Experts of a small language model: vocabulary 4096, 411M tokens.
Below are experts of layer 3 (counted from 0) of a mixture-of-experts language model. Rows are named router (the router's row for the expert), down (a neuron's output weights, with its number) and show model dimensions 0-79. Each number is 128 + 24 x the weight over its row's rms, rounded and kept within 0 to 255.
After each expert's rows: "comes before" lists some tokens at least twice as common just after its tokens as in all text. This comes from a sample of Wikipedia text that the model never trained on. Tokens count by the router's weight.

# expert 29
router [120 153 106 108 137 140  95 125 165 107 130 141 138 117 133 157  82 157 129 150  92 125  76 135 116 123 125 167 131  81 145 102 101 126 101  92 126 142 150 165 152 160 101 104 161 103 111 104 153 129 161 149 104 104 113 139 108 187 110 105 133 115 149 133 133 123 163 179 123  79 120 158 128 132 140 171 109 145 131 148]
down0 [ 92 118 125 109 103  99 105 134  99 150 145 108 172 154 106 143 136 116 134 147 144 130 122 143 128 167 137 116 124  79 136 118 113  92 109 130 174 109 107 119 147 135 100 158 130 157 126 174 127 146 161  92 143 130 120 165 122 167 140  91 143 124 121 141 155 145 105 139 144 118 154 143 145  99  93 166 139 171 129 100]
down1 [110 121 134 113 135 131 150 108 101 130 101 137 152 120 170  92 149 166 166 106 136 123  74 176 141 138  96 113 143 142  98 107 140  81 139 136 125 103 124 148  81 107 114 116 146  99 111 126 109 147 111 138 158 136 126 114 135  91 132 166 138 134  82 136 118 117 125 122  92 118 149 127 151 131 170  95 115 153 121  73]
down2 [125  90  97 113 149 177 133 124 138 124 100 157 159 125 158 115 146 159 151 131 145 137 147 135  99 116 124 140 161 129 147 139 152 113 133 120 127 111 113 111 116 101 116 153 114  62 128 113 144 120 179 162 170 155 128 106 143 137 117 140 156 135 103 103 135 123  92 124 116 162 124 131 121  97 174 155 141 108  98 138]
down3 [150  97 144 108 121 148 156 124 149  90 128 175 117 133 120 129 165 144 112 156 102 171 122 156 145  99 122 137 153 126 142 139 149 105 118 121 130 146 131 144 131 162 116 133 131 123  60 125 131 132  95 129  93 114 159 161 178 170 143 112 136 157  92  79 132  95 131  86 117 140 127 101 127 126 112  98 134 119  80  79]
down4 [ 94 130 132  89 122 143  92 104 161 116  82 131 124 113 157 130 118 138  99 124 124 164  73 133 113  89 142 126 159 157 128  82 122 141 140  92  86 122 117 111 131 157 115 133 117 148 156 114 129 143 115 149 113 123 109 123 122 134 108 119 155 156 132 119 156 125 163 180 119 150 161 128 115 114 140 129 137 122  93 117]
down5 [147 163 125 110 151 122 171 156 107 168 121 106 107 119 124  99 130 104 112 121 166 167 128  98 174 103  96 113 144 112  96 124 148 148 124 132 109 132 119 141 155 108 119 124 120  90 116 131 124 140 130 110 142 121 137 117 128 123  99 151 118 157 112 170 163 153 102  88 139 106  94 155 117  63 130 166 146 134  99 102]
down6 [137 160 127 112 166 145 132 137 162 100 122 117 100 160  93 155 118 145 137  71 152 138 159 158 111 151 150 115 142 146  59 126  92 135 144 167  98 135 109 111 104  97 110 133 167 105 160 189  80 156 135 123 165 122 150 142 130 104  87 131 153 126 135 106 145 102 136 155 169 119 110 127 162 100 116 147 146 146 110 142]
comes before: " ", ":", "′", "-", "°", " /"

# expert 12
router [100 162 131 162 122 113 126 110 175  67 147 156 154 111 157 148  99 146 126 136  80 107 133  93 126 147 145 147 155 124 149  79 109 116 128 122 137 143 146 104 128 151 138 112 106 121  91  98 135 110 143 108  87 129 109 138 101 144 143 142  92 135 144 126 176 151 136 156  84 100  74  94 113 113 170 206 116 157 148 160]
down0 [139 144 119 137  90 102 123 183  91 123 117  99  65 166 169 129 125 117 126 157 115 135 155 122 157  70 104 119 138 114 137 133 120  85 163 114 139 165 122 123 169  86 146 162 142 173 101 145 107 103 123 127 102 127 145 115 120  80 104  99 131 144 144 166 108  96 132 132 127 140 132  92 119 107 115 128 148 149 143 165]
down1 [133 195 120 136 148 118 128  93 168 143 122  84 164 136 110 147 128  97 130 103 126  97 169 138 145 157 147 102 126 108 149 141 117 153 149  91 118  97 137 126 131  98 128 139 150 112 155 110 122 136 110 114 145 126  96  98 131 138 139 134 108 162 138 120 166 103 173 149 171 163 144 102  97 154 133 113 135 127 103 144]
down2 [129 101 105 129 116 113 126 102 113 175 152 110 150  96  82 114 112 147 103 129 123 122  85 116 163 110 118 142  90 144 103  89 147 125  91 118 161 122 152 133 143 156 127 169 133 138 155 130 134 167  90 123 131  99 130 178 125 125 109 109 173 145 129 174 139 166 136 139 119 143 114 138 171 155  91 164 130  90 119 169]
down3 [150 108  99 126 135 125 129 150 124 114 130  92 140  95  87 129 112 130 142 121 150 155 125 111 163 132 147 171  92 130 137 138  72 109  86  93 178 185 149 123 157  84 133 126  89 120 119  99 114 137 132  83 137  93 189 139 132 126  99 133 126 131 173 154 130 109 156 146 139 121 134 115 124 124 109  99 130 148 176 109]
down4 [127 177 107 145 114 156 157  97 112  86 104 149 112 103 135 134 142 115 105 121 150 118 205 136 125 133 110 154 129  92 102 152 181 154 141 152 120  99  95 129  96  94 144 145 146 132 135 136 163 137  97 152 111 128 125 163 134 116 118 164 135 140  85 162 126  93 139  95 123 108 142  94 129  67 115 122 146 114 163 134]
down5 [122 154 149 169 133 121 115 126 118 166 127  73 118 138 169 126 125 146 153  96 134 150 113 169 128 119 122 166 135 120  92 121  93 119 132 132  99 150 128 113 151 135 104 140 128 155  91 120 140 155 136  91 155  93 142 136  87 164  94 102 110 176 119 117 132 126 146 144 110 142 110 175 124 148 100 152 105 120 110 128]
down6 [110 165 118 118 146 145 156 141  79 115  82 177 108 126 103 141 115  81  91 107 158 117 109 113 107 165 116  82 109 136 125 145 143 148  84  99 164 123  86 157 123 175 147 129 116 155 181 128 152 134  94 100  98 167 107 111 117 114 167 133 149 109 137 153 141  77  99 161 116 121 135  98 124 119 136  79 134 123 137 140]
comes before: " as", " in", " a", " the", " on", " to"

# expert 11
router [111 139  70 118 140 124 145 110 112 122  96 129 113  74 149 165 114 134 100 158  85  84 111  98 100 136 146 156 174 113 162 108 106 102 135 112 141 115 153 115 104 144 119 139 126  91 131  94 120 125 158 125 119 128 123 144 121 156 129 117 122 131 116 143 133 108 108 174 129 142  81 131 130 140 148 162 109 167 167 137]
down0 [106 109 118 146 114 104  79 119 159 107 143 155 155 171 122 132 160 102 145 104 161 161 107 147 168 127 118 114  96 113 109 135 120 152  93 139 140 117 131  88 168  76 119 116 158 142 124 137 141 129 115  95  95 151 162 129 140 159 104 144 106 152 134 133 136 117 116 127 140 130 100 146  94 102 181  70 128 107 170 118]
down1 [135 119 114 149  89 130 138 115 100 114 149 104 128 172 137 146 105 145 137 113 130 142 114 155 121 114 152 125  96 142 150 122 136 122 133 138 137 157 142  96 158 111 127 111 122 172  92 102 113 153 128 127 154  92 130 136 101 124  82 116 159 164 168 111 161 124 136 109 116 116  59 176 158 131 118 150  60 133 111 157]
down2 [139 136 127 151 105 138 104 141 162 146 161 130 135 133 135 154 118 122 104 145 112  88 116 142  97 117 153  92 120 153  81 136  87 120 101 127  98 129 133  63 105 121 156  87 126 143 118  83 105 151 141 109 146 128 139 129 137 126 116 110 119 104 131 193 184 111 126 120 100 159 136 165 124 118 128  89 126 116 137 118]
down3 [ 87 158 118  91 128 138 116 148 133 136 146  85 132 129 169 149 139 124 126  94 124 116  99  81  94 125 101 133 141 116 162 102 130 147 102 158 107 124 149 142 160 139 152 175 128 171 112 110 121 130 140 126 124 136 141 138 143 113 126 150 157 139 128 193 169 130  26 108  82 146  66 133 154 126 115  93 145 155 134 138]
down4 [139 150 101  78 103 151 143 121 119 103 128 167  81 154 122 139 147 136 101 141 162 143 117 102 128 119 145 141 154 137 119 178 150 129 131 152 167 105 147 143 117 139 127 165 133 167 132 114 116 151 125 142 180  72 128 130 117 106 143 158 106 104 132 104 143 136 127 173 112 139 112 180 137  98  93  98  78 110 131  93]
down5 [140 103 128  96 153 138 148 156 196 137 108  83 113 156 150 177 128 136 131  79 122 115 103  99 129 119 111 143 102 142 140 139 152 161 146 134 111 116 110 101 128 136 129 156 104 116 146 131 100  95  90  86 107 119 139 120 123 154 184 111 150 142 129  88 119 143 116 127 155  87 112 129 161 169 123 100 131 108 172 129]
down6 [137 162 151 146 116 137 112 146 156 126 154 135 152 133 140 119 107  94 163 146 117 111 122 125 114 110 126  93 115 141 168  75 165 152 160 151 110  98 135  83 115 103 135 109  83 127 123 114 175 173 160 160 143 113 149 149 141 164 106 153 131 126 156 160 115 148 100 139 111 178 101 138  83 112  97 118 184  93 127 111]
comes before: "1", "2", " first", " same", " United", "=="

# expert 22
router [110 154  69 113 137 128 145 110 106 119  97 132 119  80 153 165 115 136 100 157  84  85 106 100  98 145 152 151 173 114 159 109 105  84 129 113 142 118 147 109  97 142 124 137 117  94 135  95 126 127 154 127 118 130 123 138 124 151 127 111 122 130 121 133 131 107 100 171 132 140  88 119 135 126 141 162 110 167 165 132]
down0 [121 108 155 153  91 130 130 160 139  91 112 108 114 146 109 105 100 108 127 156 131 136 108 135 132 125 106 164 175 140 161 180 115 142 144 127 100 146 120 127 137  96 117 146 132 120 144 131 111 153 118 187 112  89 125  95 129 127  95 133 183 136 115 145 141 121 120 107 168 125 139 165 118 130 123 126  97 147  95 103]
down1 [127 123 171 150 151 144 116 111 127 141 168 103 149 129 150 140 123 130 105 133 133 120 164 128 139 157  88 120 134 103  93 131 105 131 117 102 117 112 123 140 122 125  97 155 103  88 106 126 125 115  83 165  75 126 116 113 123 165 152 120 148 125 161 131 105 105 163  76 141 133 107 121  75 141 174 125 121 177 101 132]
down2 [136 132 104 111 135 118 155  81 109 177 135 125 119 141 149 161 112 135 125 116 111 160 129 117 125 138  87 131 162 115 119 126 116 134 133 117 140 126 127 134 115 167 129 118 170  86 139 120 147 187  87 115 119 169 126 101 105 132 136 125 164 126 134 182 130 139 115 137 137 105  94 102 182 115 129 111  83 112 144 116]
down3 [117 123 108  91 117  93 127 109 158  83 128 117 136 133 132  82 115 115 147 135 162 138 133 165 120 134 126 144 152 109 144 126 153 124 139 130 115 126 142 118 172 120 104 125  99 149 116 138 148 102 110 135 151 119  98 115 125 113 179 111 181 125 117 188 157 179 160 105 108 103  93 101 164 162 115 136 124 114 147 159]
down4 [129  96 156 121 111 135 147 131 124 148 133 113 139 155 148 141 180 115 113  86 136 128 137 119 125 129  76 112 121 146 137 124 124 152 133 122 105 138 178 145 143 116 129 115 152 134 117  97 176 111  99 153 111 109 164 122  92 173  63 124 146 131 126 131 130 122  85 120 124 136 107 114 150 161 130 137 116 141 168 168]
down5 [144  99 125 173 152 105 101 105 143 155  78 133 133 144 140  94 171 141 112 130 165 113 130  77 168 119 115 117 151 140  93 151 142 142 102 105 115 135 127 146 132 153 132 158 138 108 113 118 124 113 136 101 122 169 128 124 114 110 147 182 158 107 123 110 144  87 122 155 129 105  87 137  97 119 163  71 123 120  86 169]
down6 [131 113 145 164 124 158 137 115 143 157 172  86 139 168 126 120 150 154 126 128 111 121 113 129 102 126  84 113 151 103 132 146 153 173 126 152 131 140  99 147 136 120 164 121 126 139 147 141 150 114 147 118 102 135 148  67 104 146 103 178 120 163 127  68 134 102 128  71 113  59 133 122 113 159 172 120 131 139 142 113]
comes before: " the", "|", "==", "9", " The", " a"

# expert 18
router [108 136  99 133 120 133 146 130 122 115 135 111 123 116 137 143  99 143 109 174 111 107 103 131 105 123 165 144 178 116 162  88 127  91 130 114 151 122 183  90 147 159  64 118 116 101 123  89 130 108 166 160  90 132 123 135 128 144 137 141 118 155 138 108 106 152 134 126 138  97 110 151 117 112 158 152 115 142 152 134]
down0 [132 144 130 134 149 121 143  74 138 159 122 149 130 149 138 144 102 104 137 126 130 108  93 104 115 116 135 140  83  90 166 125 179 122 128 120 113 101 100 146 151  95 140 133 134 147  89  92 142 200 155 128  66 113 159 140 112 121 130 165 113  95 102 152  82 151 136 100 142 119  93 156 134 142 135 145 130 132 133 105]
down1 [117 165 137 128  81 115 118 136 177 131 154  75 125 119 142 140  75  92 147  97 125 118 120 128 102 127 100 128 119 140 104 113 132 134 118 102 139 140 177 114 194 131 122 186 115 161 123 134 115 150 150 114 114  99 111  94 144 156 128 140 129 137 117 140 125 167 134 151  97 140 146 146 132 108 138 135 129 140 148 131]
down2 [118  88 116 145 114 124  95 143 158 100 141 133 116 153 114 118 158 126 110 110 114 153 111 119 150 123 166 110  22 176 130 138 147 113 104 134 132 180 130 125 106 103 149  75 130 119 131 105 128 123 106 111 146 125 103  99  99 231 142 143 140 145 149 130 136 122 107 118 128 113 150 130  60 137 143 118 111 108 117 142]
down3 [107 147  97 147 104 126 172 161 145 116 162 130 111 178 152 109  94  87 143 125 145 159 124 127 133 119 110 134 118 139 166  90 144 147 104 147 163 141 127 130 146 162 103  97  95 125 152 123 118 149 149 155 114 160 173  98 133 114 115 150 113 120 141 133 164 132 147  93 133 128 137 109  86 101 149 119  72 120 140 110]
down4 [145 138 108  64 107 130 153 135 118 126 123 166 119 156 115  94 137  83 116 143 158  88 140 103  84 147 118 126 130 140 154 147 110 166 123 138 167 158 120 125 129 126 135 145 113 156 125 138 155 100 106 127 134 103  96 113 165 132 143 139 127 105 118 145 179 132 114 142 115 166 159 141 118 133 131 133 118 131 110 123]
down5 [140 138  95 136 157 135 131  96 137 103 134 174  97 149 144 134 143 161  77 106 149 117 147 141 120  87 166 170 113 113 140 135 112 124  96  95 122 132 102 126 137 153 172 126 175 104 116 123 136 105 106 145 123 155 130 156 127 127 112 116 146 143  96  94  98  71 140 117 133  95 119 137 124 122 108 175 102 134 139 136]
down6 [136 131  75  83 158 142 145 116 147 114  98 172 166 153 146 136 181 121 136 150 143 169 128 148 149 114 139 143 143 134 155 143 167 156 117 118 153 132 103 135 108 126 114 116 137 111  85  87 121 169 132  95 124 117 139 153 123 154 159  94 148 145 149 141 158 105 128  89  89  77 134 121 128 139 126 108 134  76 119 130]
comes before: "0", "9", "8", "7", "–", "6"

# expert 21
router [112 151  75 118 143 126 153 104 127 109  94 126 120  72 155 171 119 132  95 161  78  76  94 103 103 149 154 158 166 118 159 118 110  88 119 105 139 116 141 120  87 138 139 140 120  84 137  89 138 125 136 134 119 124 113 126 123 150 115 109 118 134 110 136 139 101 100 158 117 141  76 130 121 113 151 155 114 172 163 148]
down0 [156  92 118 155 159 121 112 102  84 122 100 121 158 102  90 137 114 162  98 133 136 130 133 142 140 122 148 121  60 148 120  97 155 154 134 125 126 131 160 133 162 166 117 150 160 157 115 104 145 134 160 143 104 125 137 124  95 122 157  82 134 154 143 120 128 115 156 122 124 106 107 189 138 110 141 131 150 109 136 137]
down1 [156 138 152  97 181 117 162 104 142 158 120 161  79 140 129 155 176 129 150 131 118 121  95 132 149 110 132 149  95 129 130 134 102  89 178 170 114 142 121 124 149 108 164 107 145 182 125 104 160 145  99 121 118 135 106 113 133 143 170 162 131 142 120 153  90 114 117 125 133 123 117 127 140 120 132 127 171  94 150 137]
down2 [122  92  71 158  95  99  86 114 148 141 172 132 160 130 132 115 101 112 170 122 116 149 138 139 169 160 136 142 150 125 136 128 138 165 153 115 149 107 112 139 133 143 126 139  96  99  81 120  96  97 114 123 112 138 153 139 157 111 107  95 123 127 145 147 161 143  90 145 113 114 142 114 111 153 160  92  94 100 117  86]
down3 [ 93  94 133 127 126 111 101 103 107  99 128 148 108 143 127  95 150 146  97 152 139 161 134 152  88 139  89 170 157 125 148 122 121 135 147 175 126 170 137 110 163  88 113 132 116 124  88  94 155 154 129 107 125 109 133 130 174 163 143 127 134 150 118 111 145 130 122 144 102  87 125 121 126 136 174 151 152 118 171 129]
down4 [155 153 167 126 100 151 148 132 108 111 181 131 114 160 118 139 163 147 121 133 144 137 126 149 118 120 127 143 104 139 157 143 117 167 113  96 145 126 110 146  86 134 110 106 124 129 142 115 144  85 135 158  80 132 119  97 135 139 129 122 107 146 122 148 141 119 147 113 132 117 133 148 143 126 154 116 165 149  67 152]
down5 [153 134 126 151  93 139 158 107 152 117 121  81 134 174  97 161 143 146 102  93 120 121 181 129 182 100 137 153 142 164 160 143 128 127  91 128  98 150 109 175  60 121 118  94 123 151 151 148 102 128  94 125 108 147 122  91 113 141 105 117 156 110 112 116 134 141 134 162 197 118 134 120 126 100 176 125 134 107  84 124]
down6 [136 109 119 100 120 156 128 147 126 102 107 117 138 135 149 125 111  98 107 144 142 125 102  87 127 124  97 110 120 111 162 139 102 126 119 161 127 137 107 168 115 107 154 173 149 168 134 152 156 117 120 146 181 100 103 168 135 106 132 138 149  99 109 129 144 150 120 160 110 162 124 156  88 133 125 124 146 129 139 105]
comes before: "0", "1", "2", "9", " |", "8"

# expert 1
router [122 157 113 140 136 126 115 102 142  61 128 137 158 111 127 104 114 165 166 130  71  85  65 128 132 132 128 176 152 106 160  84 135 136 151 109 104 136 118 144 105 157 147 149 125  96 159 116 143 122 151 129  95 121 140 109 132 176 122  99 130 131 138 144 139 114 121 147 129 148  93 101  91 100 150 126 106 150 193 128]
down0 [123 109 146 160 114 153 144 154 143 115 156 134 145 106 117 150 128  96  82 104 147 161 143 144 168 125 103  96 108 160 119 130 137 140  84 150 183 113  99  87 123 136 117 127 162 117 155 135  93 117 118 138 121 118 132 138 116 130 124  79 118 150  94  97 156 110 176 167 139 135 137 131  85 144 131 127 195 107 156 114]
down1 [101 145 157 156 118 133 144 122 149 129 143 113 157 114  92 134 113 129 107 118 127 150 125 142 112 143 163 119  89 149 133 144 118 116 132  96 102 117 132 125 138 100  79 113 120 169 134 130 117 153 136 102 122 185 133 166 107 140 108 143 113 124 130 141 130 176  93 125 131 132 147 152 169 166 139 206 129 159 183 144]
down2 [131 101 119  93 146 118  71 163 133 108 118 132 118 155 138  84 162  93 112 135 131 110 133 114 118 129 135 113 122 118 118 106 156  93 143 181 135 140 144 132 152 152 102 120 130 115  98  97 174 159  96 166 129 104 142 141 178  87 156 173  71 147  96 103 101 123 135 138 118 135 141  92 110  94  93 120 127 107 129 125]
down3 [149 115 123 125 128 122 121 168 124  61 129 116 114 146 101 150 137 117 144 146 124 157 134 107 112 125 138 138 134 137 140 137 115 146 102 146  91 146 150 162 132  90 106 150 148 141 125 107  90 167 143 107 106 142 125 111 130 151 151 105 161 118 144 160 143 118  87 166 137 115 128 135 147 159 124  65 135  90 140 114]
down4 [141 121 107 171  84 141 159 118 163 122 147 134 122  92 131 103 131 111 149 136 126 136 158 151 146 116 158 134 159 140 106 129  99 155 108  89 135  92 107 136 136 129 151 146 132 134 172 138 123 166 144 127  95 112 141 101 132 163 131 137 164 106 138 135 141 131 131 115  97 133 133  94 131 129 151 136 105 127 168 128]
down5 [140 143 141 137 128 158 161 146 108 127 125 149 126 116 188 154 140 109 107 157 159  76 107  92 108 140  97 126 107 129 144  92 144 155  87 104 130 106 124 129 141  73 122 148 108 169 130 125 102 157 156 138 144 158 126 170 112 140 153 100 120 149 109  95 143 106 135 112 121 131 104 134 107  96 130  93 159 104 104 126]
down6 [169 109  99  89 154 101 136  88 123 146 155 132  93 107 107 113 145 152 105  82 119 130 189 136 127 124  96 164 109 141  80 174 116 127 112 117 150 112 123 134 136 103 129 156 105 105  89 118 151 128  63  89 164 129 131  85 128 110 147 137 155 131 128 147 120 137  77 143  96  89 140 112 159  95 127 141 113 127 134 145]
comes before: ",", " of", " and", " (", " in", "\n"

# expert 25
router [108 153  65 118 132 133 149  93  98 121  94 143 107  72 154 161 115 137 106 154  83  81 104 110 106 147 150 154 176 122 143 116 114  83 128 109 147 124 150 111  96 140 131 135 113  98 141  95 120 135 150 129 110 128 117 142 120 158 118 113 118 127 116 135 140 110  99 175 137 137  85 122 125 133 148 169 110 155 168 125]
down0 [130 191 160 134 108 142  65 125 137 124 176 149 146 139 166  94 126 110 110 156 115 101 147 160  56 126 103  94 136  97 146 146 133 149 122  77 145 172 127 112  97 113 137 111 128  80  84 136 132 120 113  90 136 106 104 128 119 133 107 152 144 140 135 162 116 122 131 160 123 142  45  99 135 174 124 144  85 122 146 152]
down1 [114 133 152 168 141  94 125 144 136 115 145 105 143 101 112 172  78 123 153 126 174 122 108 122 117 106 146 153 152 113  92  65 108  77 125 132 115 102 152 106 135 140 110 166 122 135 134  93 130 125 132 156 133 141 125 143 107  96 158 132 112 136  98 114  83 129  85 115 113  91 120 135  96 136 113 166 135 163 115 155]
down2 [133 155 149  62 140 119 122  94 161 113 198 127 124 128 108 176 109 124 102 134 130 163 137  99 139 120 141 141 159 126 133 106 159 153 133 117  74 127 144 133 117 101 110 144 133 137 171 113 127 122 109  89 156 127 168 138  94 140 112 150 160 146 123 153 134  88 109 103 142  98 124 172 104 153  94 126 155 150 188 110]
down3 [116 133 139 140 135 161 121 146 167 128  60 135 167 150  73 132 160 159 133 127  86 135 106  76 118 110  89 109 119 118 136 111 148 135 110 105 143 128 142 166  97 113 122 119 122 123 109 127 115  88 121 151 167 132 175 161 135  96 138 142  96 111 117  96 153 101  83 162 125 158 167 120 137  79 135 118 161 102 115 178]
down4 [139 164  72 143 102  90 128 112 120 115  51 152 119 182 131 118 155  87 127 139 145 122 119 131 168 146 129 120 104 110 131 112 162 172 108 127 120 141 143 149 141 101 160  97  90 165 136 102 135 165 146 185 100 153 138 143 113 131 123 122 144 130 129 128 111 117 146  97 111  98 141 160  79  97 163 113 118 107  67 130]
down5 [172 151 133 105 120 150 145 167 128 138 120 119 151  91 164 112 152  98 105 137 141 132 139 114 121 152  97 110 135 121 139 160 164 179 150 110  95 119 147 138 106  80 119 100  80 141 116 133 117 116 100 101 122 135 144 120  93 116 135 142 156 133 164 128 140 152 136 144 121 121 103 107 125 173 133 121 165 114 155 166]
down6 [135  89 128 129 130 143 138 112  89 132 113 121 133 139 123 134 140 127 121 146  74 164 104 141 123 103 171 105 164 150 121 159 153 114 127 161 122  99 104 112 156  97 109 121 110 120 164 132 137 121 147 137 149 140 143 150  90 169 120  99  97 103 133 172  77 120  91 116 141 111 126 106 126 171 148 151  99 142 115 143]
comes before: " ", " the", " been", " a", " not", " an"

# expert 0
router [106 147  69 118 140 116 144 104 105 117  97 132 115  81 157 170 109 134  95 159  84  90 108  97 103 136 148 160 169 110 153 114 102  84 128 115 140 119 158 113  87 142 131 134 116  90 138  93 121 119 149 117 122 132 130 138 127 151 131 113 119 128 116 142 132 100 105 167 124 140  86 127 121 125 139 161 104 163 163 131]
down0 [115  91 138 138 111 108 106 123 133 131 112 106 140 124 168 137  83 144 170 137  65  94  94 125 138 121 116 135 141 115 113 118 123 120  98 140  82 105 136  88 136 133  99 127 202 168 113 116 136 159 114 127 140 149 182 141 135  95 148 126 170 149 132 101 125 116 136 168 133 144 115 133 101 139 120  96 181 126 168 137]
down1 [103 157 142 118 136 124 109  96  88 124 163  96 116 134 123 137 108 166 137 128  93 140 142 124 160  69 126 102 149 143 169 133  91 126 118  91  98 166 145 140 139 152 145 131 128 138 152 112 100  91 159 132 143 151 119 140 117 131 117 138 130 151 141 146 134 157 147 118 142 109 101 127 127 135 131 117 111 117  92 128]
down2 [100 142 141 129 203 138  87 139 120 149  97 122  92 174 154 127 133 119 136 110 161 133 157  99 119 133 116  93  81 125  91 143 126 171 138 147  94 146 158 116 119 160  91 148 127 107 141 166 117 116 106 134 114 166 108 142 134 174 132 100 182 156 130  90 151 154 135 129 136 157 141  97 167 122 101 124 132 122 114 128]
down3 [126 105 126  96 164 150 151 145 133 128 150 123 104 166 162 141 133 121 119 136 103 134 115 148  82 138 143 120 162 102 146 137 104  83 132  95 140 167 141 111 140 132 145 119  95 168  94  96 133 117 114 112 127 153 133 144 122 129 118 140 133 138 137  81 156 141 134 141 116  70  98 132  92 147 132 187  79 113 154 167]
down4 [135 122 148 141 144 168 115 158 134  97 184  96 149  97 122 151 123  96 132 107 121 140 116 111 128 115 101  81 142 137 151 105 126 152 109 135 140 145 118 123 114  90 126  92 166 122 122 106 195  81 131 130 156 156  88 102 111 161 100 152  96 146 109 132 142 129 106 127 132 142 129 128 121 182 136  69 117 117 180 128]
down5 [172 130 162 167 148 144 118  97 134 117  88  99 123  96 131  89 126 154 134 141 130 173 132 139 135 173 156  72 140 127 118  97 109 185 128 127 141 148 107 131 108 110 147 112 150 148 110 131  77 128 152  82 118 129 107 132 117 150 121  82 169 153 136 125 198 119 123 138 132 163 113 122 142 147 126 164 182 111  95 130]
down6 [156 175 129 166 129 169 171 167 162 144 178 173 128 107 145 111 137  74 122 148 110 141 147 152 148 127 139 113 122 161 139 141  88 101 111 105  94 130  94 131 185 115 128 167 124 121 124  61 127 138 152 121 131 162 114 134 145 120 173 130 131  98 134 106 121 148 146 170 131 138 162 135 139 125 135 129  90 105 160 111]
comes before: "1", "2", "ing", "s", "ed", "3"

# expert 24
router [114 156  62 117 142 128 143 105 110 121  96 139 124  82 157 174 108 142 105 157  86  75 107 109 100 150 146 162 172 109 148 113 104  92 126 115 152 119 150 116  98 141 130 142 115  96 128  95 119 124 155 126 119 129 127 128 116 152 133 109 121 129 115 132 119 109 104 176 133 139  81 126 137 131 151 160 113 173 161 136]
down0 [134 156  77  75 152 119 108 133 123 140 136  83 136 114  87 110 113 139 125 153 145 158 121 126 112 134 143 119  76 124 134  95 103 140 162 142 144 130  87  76 129  94 151 130 119 139 132 167 135 130 115 180 171 115 101 142 112 112 131  76 175 145 101  95 127 116  83 139  92 146 122 148 107 178 114 107 153 105 191 102]
down1 [102 107 102 160 132  85 124 162  84 107  90  94 104 122 152 152 156 137 133 121 135 121 119 108 117 145 158 118 130 129  86 140 114 145 131 146 115 137 149 156 110 142 158 130 145 141 131 115  96  74 110 128 147 139 143 147 126 180 110 109 113 101 109 143 120 110 157 121 160 125 149 123 121 178 155 156 132 141 117 123]
down2 [138  96 128 155 145 123 103 118 126 151 142 150 139 126 141 119 151 130 154 156 125 142 138 131 102 130 108 152 116  90 100  71  90 143 119 154 116 120 148 146 127 137  93  94 136 125 153 104  83 173 170  97 155 124  91 151 146 128 112 115  73 150 139 141 129 165 138 135 142 146  74 118 189 145 173 152 130 148 120 142]
down3 [142 162 125  96 163 113 132 130 130 133 123  85 100 134 135 151 180 137 143 133 155 112 144 146 140 112 141 120  81 172 133 110 168 147 115 154 155 153 125 110 150  75 104 126 133 106 170 154 108 123 150 158  89 162  96 142  79  94  83 131 163 125 138 136 118 151 141 171 115 112 121 152 128  74 125 112 123  98  87 145]
down4 [144  91 150 110 112 148 135 123 114 149 137  82  91 138 159  80  89 132 162 167 159 119 126 154 137 131  97 100 119 101 125 130 140 170 135 105 119 145 101 119 131 111 155 113 123 122 101 136  99 161 138 124 119 129 142  99 115  96 131 117 131  91 152 125 156 144 132 119 131 138 106 164 141 157 147 116 139 165 159 106]
down5 [119 106  87 138 131 111 153 137 130 115 142 131 146 141  78 133 101 145 127  71 159 153 143 142 141 134 104 122 155 146  99 149 129 137 137 131 123 141 131 127 104 126 150 153 123 121 142  83 138 175 141 109 127 148 140 168 122 161 162  94 113 106 111 154 129 144 102 122  89 166 116 135 152  51 143 189 131 138 141 140]
down6 [114 136 135  87 141  97 147 116 159 107 169 110 138 107 106  97 125 113 119 161 129 118 125 129 171 134 127 119  80 162 133 146 126 112 153 106 134 112  97 147 112 152  79 139 149 108 143 150  84 130 153 158 122 122  98 128 146 109 123 107 138 120  85  96 132 117  85 197 161 157 121 127 134 132 100 123 147 113 103 112]
comes before: "0", ")", ")\n", "–", "5", "3"